Experts of a small language model: vocabulary 2048.
Below are experts of layer 11 (counted from 0) of a mixture-of-experts language model. Rows are named router (the router's row for the expert), gate (a neuron's input weights, with its number), up (a neuron's input weights, with its number) and show model dimensions 0-95. Each number is 500 + 25 x the weight over its row's rms, rounded and kept within 0 to 999. Numbers have three digits each.
After each expert's rows: a language model's description of what the expert responds to. This comes from a sample of Wikipedia text that the model never trained on.

# expert 25
router:510492498489501480496505521526467501501503517517522480517472519497499548456505493475510471460505514525520465521471463471466464508531525466463499482468530515465538515468541519490530500534455539509524473524494483464487475507453504496489479480535518501494475455461523519503458498498504525444
gate3:538487516516502462503513517542473517525481488467513520537445512490493497487535511523492501519539521498481511485529538537502488493473483485495481532495500490501484529506465469537501552492561513510496544477539532516507540500496539543522485542491541463480512526488555514478504516500504517526
up3:448518501516507511484522522505560486459490512525524518500512522515555469487483458471492526522490493510450462479522473486508505488488529513449443454544467499502507518473494534475523494506477493507514446501493458487490486471515495501492501486487496461525545498492476478530515487501494448484
What it handles: Connecting words and punctuation between items: and, or, commas, of, to, &, bullets, plus French de, la.

# expert 26
router:501505459485489500509496480482495532480531503498522502497516511499478501505498556472527580529524564540454527474498444497510493499460488509474488496535489527497519466502500500538482499543521517509507485510526511540559514487437509504492520482516500463503517492491493487477522495458488472498
gate3:480503474464525491490483507496512563538489499557499492478482507509485509526486532505513521514479503506503544506464470489518520509502497514475486519436517481486521493523433505558519504491508520514537497532483487483513488457452486529492490528480460509457500509559518474520534482493509486465
up3:488464529526485495496528524510515450482522493473503487551491486492471497500512501512531499484513449498506501498467524504475495490470486489471522466482461530471449511484552542436518452471501485504458523530532516471492525567524490505501495495526489509534482484465489511495486503505485485456
What it handles: Initial capital letters G, A, I, K starting words or names (Government, Games, Area), plus apostrophes and hyphens in names like al-Jubouri, O'Higgins.

# expert 4
router:547526472501511457461556487481513492534522531471496462530514536488508467515522505489511507480469504501493532542518512476504504482531508512533563484516468482539512474482480480470457517474526506488481527562468487502470495500518523483477540557509460490513508496534518497483495497488488504512
gate3:487489508495542484498526488497475472561513510492484493464509463524514505455486527531503544522488493482491535470503514482491500506510509514518508551567533462543507464507505489524494492456524518538509485478541533508543507547520507495498503491458501454488504490560502502522503512481462492476
up3:496516477531463502524473492493519525466487507515532510544487537472474500508510436515512484510473492467489483529498448498525489499490489497483506497459508496507532514492463497468542465499487483485512484511478474528485493407454531478449496498539513534518474510476464493503476490487524482513
What it handles: Word endings and numbers in sports reports and stat tables: tri-ple, vict-ory, points, round, season, team, medal, million.

# expert 9
router:478492464548485494461490473499520516565498514496498541471529501482532503480521487500509484523508493449498484531446454499534511480447515474492527522494470501560494529453485492508478523507516518501491504517547514465514478525520454523469501507527491490527480494516467504545498499521507468503
gate0:514494484514484525487510517521506488473492501527521458492500502493467487515519475497466514515478567512492523512516545481489486484461488502532507456500517475553510517521488501494488513533478461475529487528475519478558483492496497508551531433539444495475477527547484502497515466520507509527
up0:500504492510521460518512471500490546491503503499518537494508522469478506526493450470469505494496498514450467515515493496522463472467481478468569485509492496552507531462511513507503519502519490500528498509521458490558488482501498460532507512482471488464497427506516462457518475480496524480
What it handles: Short word-initial syllables, mostly capitalized in names, like Co, Mo, Me, No, Pe, plus single vowels o, a, e inside foreign names.

# expert 3
router:535527536533526507521483446496507507522461550462489503468513513544499516479511527519492485463463496470529466503534526495458517497454457473509458480500541506523487500520495489502481442471513501498539523522524488480494491500468445501503462526502502503514465535502491501474501535504482510482
gate3:425545448500497504468489514530472507498479529440490507442509516458491544482517502512476477522512486495488507528489503528499479502470471511489485507522499470520570476499472517520523479515491485462461500504500541508525505482513469503468456515491510469475511479550499503518491477509498484515
up3:421505498490518484465497532516482486516488521475521493470476501478446552452505495513462489535496469490480491546516496495481526504513469484502478535507470492517545468534477510496524476509494474493457509549506550530493515471481465506469478484498478501478481484553518503504507518527513484482
What it handles: Line breaks ending list items, headings and table rows, plus table separators like |---|---| and heading marks ==, ===.

# expert 23
router:523517539471497531482512544529482509471499486523489450489561472483519495520498473541479510499517471521494456493504498521521484472483481518436531534506490454462469518520498491498510533454468467511508516541517490542469512509503513533461510458474514472495507514474515505494526513491487538503
gate3:467486495487496547494494502547485489559537482488541489502512505497498548493450512521494473519463462499459495563533497520486449542491475523520516479499514525486462473485501491477537475495509487529543503471519468520500496525466517515458479512528515474488495511543476489508481500530512515519
up3:498501471491472521491490487479483504534521477486523560506491537468497500494514491510443516466492478545481545516498495523532499536485530480488538530470546524495477490465478467497502501490464487479514498495507502471522506459496466489491473496543504499513525501478439482480542508493489421512
What it handles: Word-initial pieces starting with c or prefix-like stems such as disc, rec, dec, acc, inc, after function words (discussed, recaptured, cm, cover).

# expert 28
router:481519496472512520482494489496497508531503534489485497528493499536479533439484458528481497484496539514468463516510460460515482518478478489485476527544556502468530473500541499475485514551485518485520476491509467505500513477506526506502526527554475518493520517525458515548444496506518466495
gate3:476505499519524477462502500485489495486520491494525498500492528463505493495480450502498517498516500504487502513488445475488503498530545540534516455470513501508496483477472447510472485526479494416513531509546479533524476540484460474499504515471481473474510488524511488513468547567490499504
up3:500464537524504498546466479508492516508512512491475522452489498533491491495522539465515466518515489508500521480466497519488496538467518457510496509495466508485446489525486498485518518448520495524516512459482523461491520457503508552513500496543502545498480513485528541511538442491521531539
What it handles: Pipe and other markup separators in wiki tables, especially the first pipe of a row in election, census and sports tables.

# expert 5
router:537498498498536467480546482498467518522486471510504534488459510522482499500524507492500525468525509499491513475454500542480457492505524501475467457492490537509501493444525486491474536486511493502482514475511551526520467514538522541509512558540488490484524476510492537432498484530490511496
gate0:501504465478486493532550529530473478512492509517486474508481460513538521472459550532480516529482485490508509511504520484481505483539498491493541517514524507463503475477479534509492515496517517562523536451516524496512486551522490525524495494489507481537501518539544480553562499515498487514
up0:501513496498521510488487480469511498496506498511506520500506533496447496507532447463504511477514494502485481518510477538525479520474511519535459498482500478534518500500528485505522479536474468427497447530491500504485515468483484472463494470467535545481539487465484517453427477496499506524
What it handles: Word-final suffix pieces completing adjectives and nouns, like -ive, -inal, -ar, -ical, -ational, -ution, in technical or scientific prose (spinal, bipolar).

# expert 20
router:547475524466469456508466501474543522500491511487510461554529527501482530533510508521533521485469491516509509462529474489514533493463480467487481545461480523512518483521512480519481475467453481497490462523479512499485529530507499532489513531436474519497521492488441492494500500494510487486
gate3:475513492485491476473479478492507462483508503472513521494461495485482522508516524533529494488521487505478473527470514542482559451536481498521496523524528491574487441494470486476468462460498499506495453505519480483469525514501523489505464475457516490501506476495497516522521511564525508479
up3:444534471493511490456545482482501493463523518465480515520496514551457497521479479539465481487510499539516477495501502480477492480501549514521464529512525479541516453515458500484499490499495508465540479496500511473470516519474486523530492473468501459502488474467481486507537548541493500506
What it handles: Single capital letters inside acronyms and codes (IRMA, OPEC, IRDT, GER), plus table separators, dots and hyphens in abbreviations.

# expert 31
router:549508511479506491501486522444529466500555492499512522475493520523497486500531470502508485451520488497520495524504546484538520511523498539506514470527476478484527494555475494490544522443515455495522539484456536467491530508493464519517494503508501471467494519517491447510526510521517487488
gate0:504505496484542523486510486526521449521475491512496501485485522514558475556490504456476471496507506485493519515465492467506504497461514543505519507520501484538513523506530487477492489488529479513460479514524534491524481531441471462523481497505523489460540453461460499513507502463530544485
up0:503496463536524551477517502527455495492539455471511493496465516515480464487522449449521435515479508501484480475488492501485524479483483450523457536510506506528495496491485524488468462489492489528488525519509510509524544525524529464487500526492489492522514505493502506523561465482486501467
What it handles: Word-start stems for land, directions and settlements: north-west, land, vill-age, town, camp, rest-oration, end.

# expert 8
router:466474508470520539508537515438525525507500486457539508492519519508485511489513494528537501502454515490492504546554508512502468528489497505547518521497527475472492471502470466520523500519501500480509526498508550533497496505530543509520471447532512473522494462472482486491498461529546519489
gate15:478512507466482515516514477509508465502488492532463533498492440518516491530533537491471495488500490525483536487529498532484516517514504529532521439470487481510530501495461485542486491494495471500565515518493462498515476504541494482477503484545534506490527524443551497518544466506507517496
up15:499530492468491514539517524449507478504505508497493529474497547485470534480543512471506477529520486527529518544508459481514474533464473509465502505435524518492509508524514477500490427484524526502496490518491483498490504511529531490530454531478466485501514506497493449530511524501540486524
What it handles: Inner consonant pieces of personal names and surnames, such as g, ff, ell, ent (Rodgers, Leffler, Montgomery, Costello), plus name starts Ed, And, John.

# expert 17
router:495501519495520505476503494493485529453500466506510497486529504568487510525527526497498473510486515501494494454471467561463444534453507523445462502482489489491456503474535497470486505500496484502491517454511546520545492507523489524526508508509507545451522517458472513481495517503504497494
gate3:496497512499484528506497520466509501522492524492476524492501537454452489513501475501535482507491531470521543523551497465460470476489478479546514499513510497504483508520523517505488489522518499541491453505484483501513500509509488458493506488505503420504476514534526479516442499489471443436
up3:537495505465506546512525518510537463474536477494490528556548481517508500517489541488488515508524482508526486511436491515525534460538489497477541467519487498476529513502526496500508476475501489498525447501525522492475511484492528514441481495483504495493502487512514529513571501525496533528
What it handles: Mostly the preposition in, also of, for, commas and table bars, heading places or years in biographies (born in Frankenthal, in 1985, released in 1990).

# expert 18
router:448539545505488488515504516540474507472509479493511474507494515492521510536479473543512531543507471488490513496502457524508551507440489500474486515455491521486506513488481501489512511491531518492500478476549530456494488534489468510544536495476500475471557479485502478458495528501472495542
gate3:500522536502455515507485527515540463521512537542470528490444507522517559508511456515503502472445473492503514510514517487512496516443496483524493505502457534545512464521524504546506488506488486494519511527479518507504498468487506451524521506509491436486509504498490468524490497553490497501
up3:512508508523503526532471489477547479534530491552532561456467534515474530485525466495519491520527498472509483513491481467513495487473504494495469522515476523503500492528507521574493484483449453478508511460477529499539490470487510497526516499491497481472470501481481491552464487509495492520
What it handles: Lone capital letters starting names or abbreviations after colons, semicolons or table pipes, such as N in NiceZyme, O in OMA, W, S.

# expert 30
router:473506484499461501538446490500475490500466492491470484513484451517436458534463498564469486492491486531468483539524521518478487486492493473493513470480489537498492503497516525467475478495468501514487511520473527490534479461502485443461489519470492481533539500520501528503520472526493498475
gate13:515529511518535527516510471494499458521461497503518537487489503445531551540496539518462539500505493522504495510496507495500528519502534525515508509513477493462472525457483441459525491519427468480517505507506477520528475506473464491475478496498490547500527505524503511483452494519515502473
up13:515567539532508537532467492487476493522501496525555490527507484480482540510487488506487514486484483510521528518541518518498472499488497554490476502501496544482512550465469459480497497502458453503505492558532510501511489462508493473517539519501520492495536487493518480470466453512491531504
What it handles: Periods, colons, semicolons and == heading closers ending sentences or lines, often before a line break or The, He, It.

# expert 11
router:489482453511499505498499486488526495503436473523520491508444462487514512491503538437509502480484531457442508506474505466476514490482541498491505486542516500510528504486443534524455487483492505478491498494512476538496468505470542498492493546476468503514484529484554526497504477498491467504
gate0:491485512494520484562485487521517470483441513474502483508464492502451481514499512518468502494510515476510488535476500486515514535510514467489456543516512494546544501466481495545506528512494466525506495506504474461486517511530537519539501463510432466483514521530511503525549507503487512538
up0:517479497483487503509493525473499481523500507498478518446508528472514523487561523490497512526472543529470469507479491520473483489471468514471548470505516502510469512471505475471467499487471535510486469481538537482516481516500471449490471502478533484500537504535492549474436472486474525510
What it handles: Nationality adjectives (French, Indian, American) and inner vowel-consonant pieces of foreign names and places, like el, al, ish, ol (Angelo, Hidalgo, Krishna).

# expert 27
router:477504529521513503458486511498466524455509461472528486504507495538489518549502531514515483489480531504517508492472453558466485520449480501465459484493506497511478477500540506502490511495477456483523520476536543525518528505500451497514504515481503552435533524509466511482508517510518506490
gate3:526444534510485525521505499481465455498453502474520516542472484448505533455529484501500476505512500502513501523515527498483497485528507487523476463513511498532542507486500521489460500507492536485492464543485481478497512463505516519525484493467421483463514507509516487522535523488481494558
up3:535501502487484487518470486489480507498462488517480502525484493497480507425515491503488516517501496504489482520499501505501489542516528509531508503478523509525513491490503495464488495504519520521455518465482502496522483496436501567423497519527459495480519563479517496457566489461510508525
What it handles: Opening parentheses, quotes and symbols like {, _, <, plus starting digits of years and numbers in tables and lists.

# expert 21
router:495491516501513501482502497492484528450495467496514489495527506566505498535519525496511483507500509494498496444469469560463454526461504520436463488475486489482459491475540486466488511483507487488498524459522531521557502506526489526521505517519497543457510516460477525474492521512498499509
gate0:486494480473496502505515511511463529526492514481503524523466566478506482494491481491502559490481523464496497497537493476534436472484523496550482491525500522542576513503506528524477506502461517498486499546492485480462468541489516465513487517526515522523478494483515505536485531465510505520
up0:489479525500505562529468515500472526522497455571465491530536479502487507488505506481503505513469514489507486504499479451486480521511477519503517502490535514481457479506488511526546517486459482508541479491470494522556499484481463525430485501485519475504494520503488508505465489489543453525
What it handles: United before States, Kingdom or Nations, plus digits and commas in table cells after pipes, and scattered word pieces.

# expert 15
router:500525489495517514460510541540520453505478532504469507525525527488494511481513455529500469482483474512506549508491516468474499502535527505519535494491494506505543509526482495497502461527539537534538466488476463518480494445485550478501498482514536486526492511534495479549499458504530540499
gate0:505489515521480521485527497461448513527508476502478522473485492533491521473543501488488546496486468469498505497495465509507539518482545521491510511499520455446513505548510537457493485489453523479573526468536530525529466467504507509534502505487488486483472519522491485481525482490532512502
up0:537517520514547544557449493458512480467517506503492506474515464503480491483526467494536519499531475494499509533522508463502504482497516532460485539466485481532472530524514539489485485489510486485542481470504527461506530488511471459476482487494541521506537479501517471485527511523480520547
What it handles: Prepositions and verb endings linking to a following object, such as of, with, during, about, -ing, -ed, gave, played.

# expert 22
router:501477500523508480541554470466488486527527492536503487491518535480536502524541458498503465494495539489488528508526524520465543533524509522526526502497478539467477493484477449486503486512485514488537538480491492535454468511489473551496540516514461502512453490481493470517489509511470480485
gate3:443494496505519484508511498502504500535480523458474496528473545528550515491492506473430534507492535494545474496485559459490518484517534482494475479490469488520522485470496519476497514541487482503508458485525498498462469494459463502497475469526482491509474529471515463476489479523473517487
up3:473478488546478459485450546510477514483514495522543468505543525494542526480486537515471527488506520517497533499476539521538486449467495512539489494469520536478469552494506491508520518511508462497485503455517504473499510469494462489534490504490492544510533449497508527498481492489487497485
What it handles: Field labels and headers in infoboxes, discographies and lists: Title, Born, See also, Owner, Coordinates, Year, First.

# expert 7
router:485477481490496467526559496519539485555527529513512518495502509561499523507506507516507544472461480483461492491457497463490472464472496504531510490490475522536489497510485512521514476502466505526495519501493509525487505515483512508491522567521454507472570521486468496457464492501479491520
gate3:453521508467503491466494475545485520521489480487486518461479516483537495494563529518521473513486520539536514540515539482475522533525464470491488526495490529518516518536555506476478546522515509493489479483505501490521454526553509502487457515472504511529488503493539491512512531528506532492
up3:471520504467524486493518479518456507515507492471470527467447494483538502491526503540526474507454522526493475528545555465507489497537484493473475531489499535514525511553501487498486508507515514488487480512545483470553459507500513480503486544470492493529498511524540488514491529535526523469
What it handles: Year tokens and final digits of years in dates, census headings, birth details and tables, such as 2010, 2020, 194-9.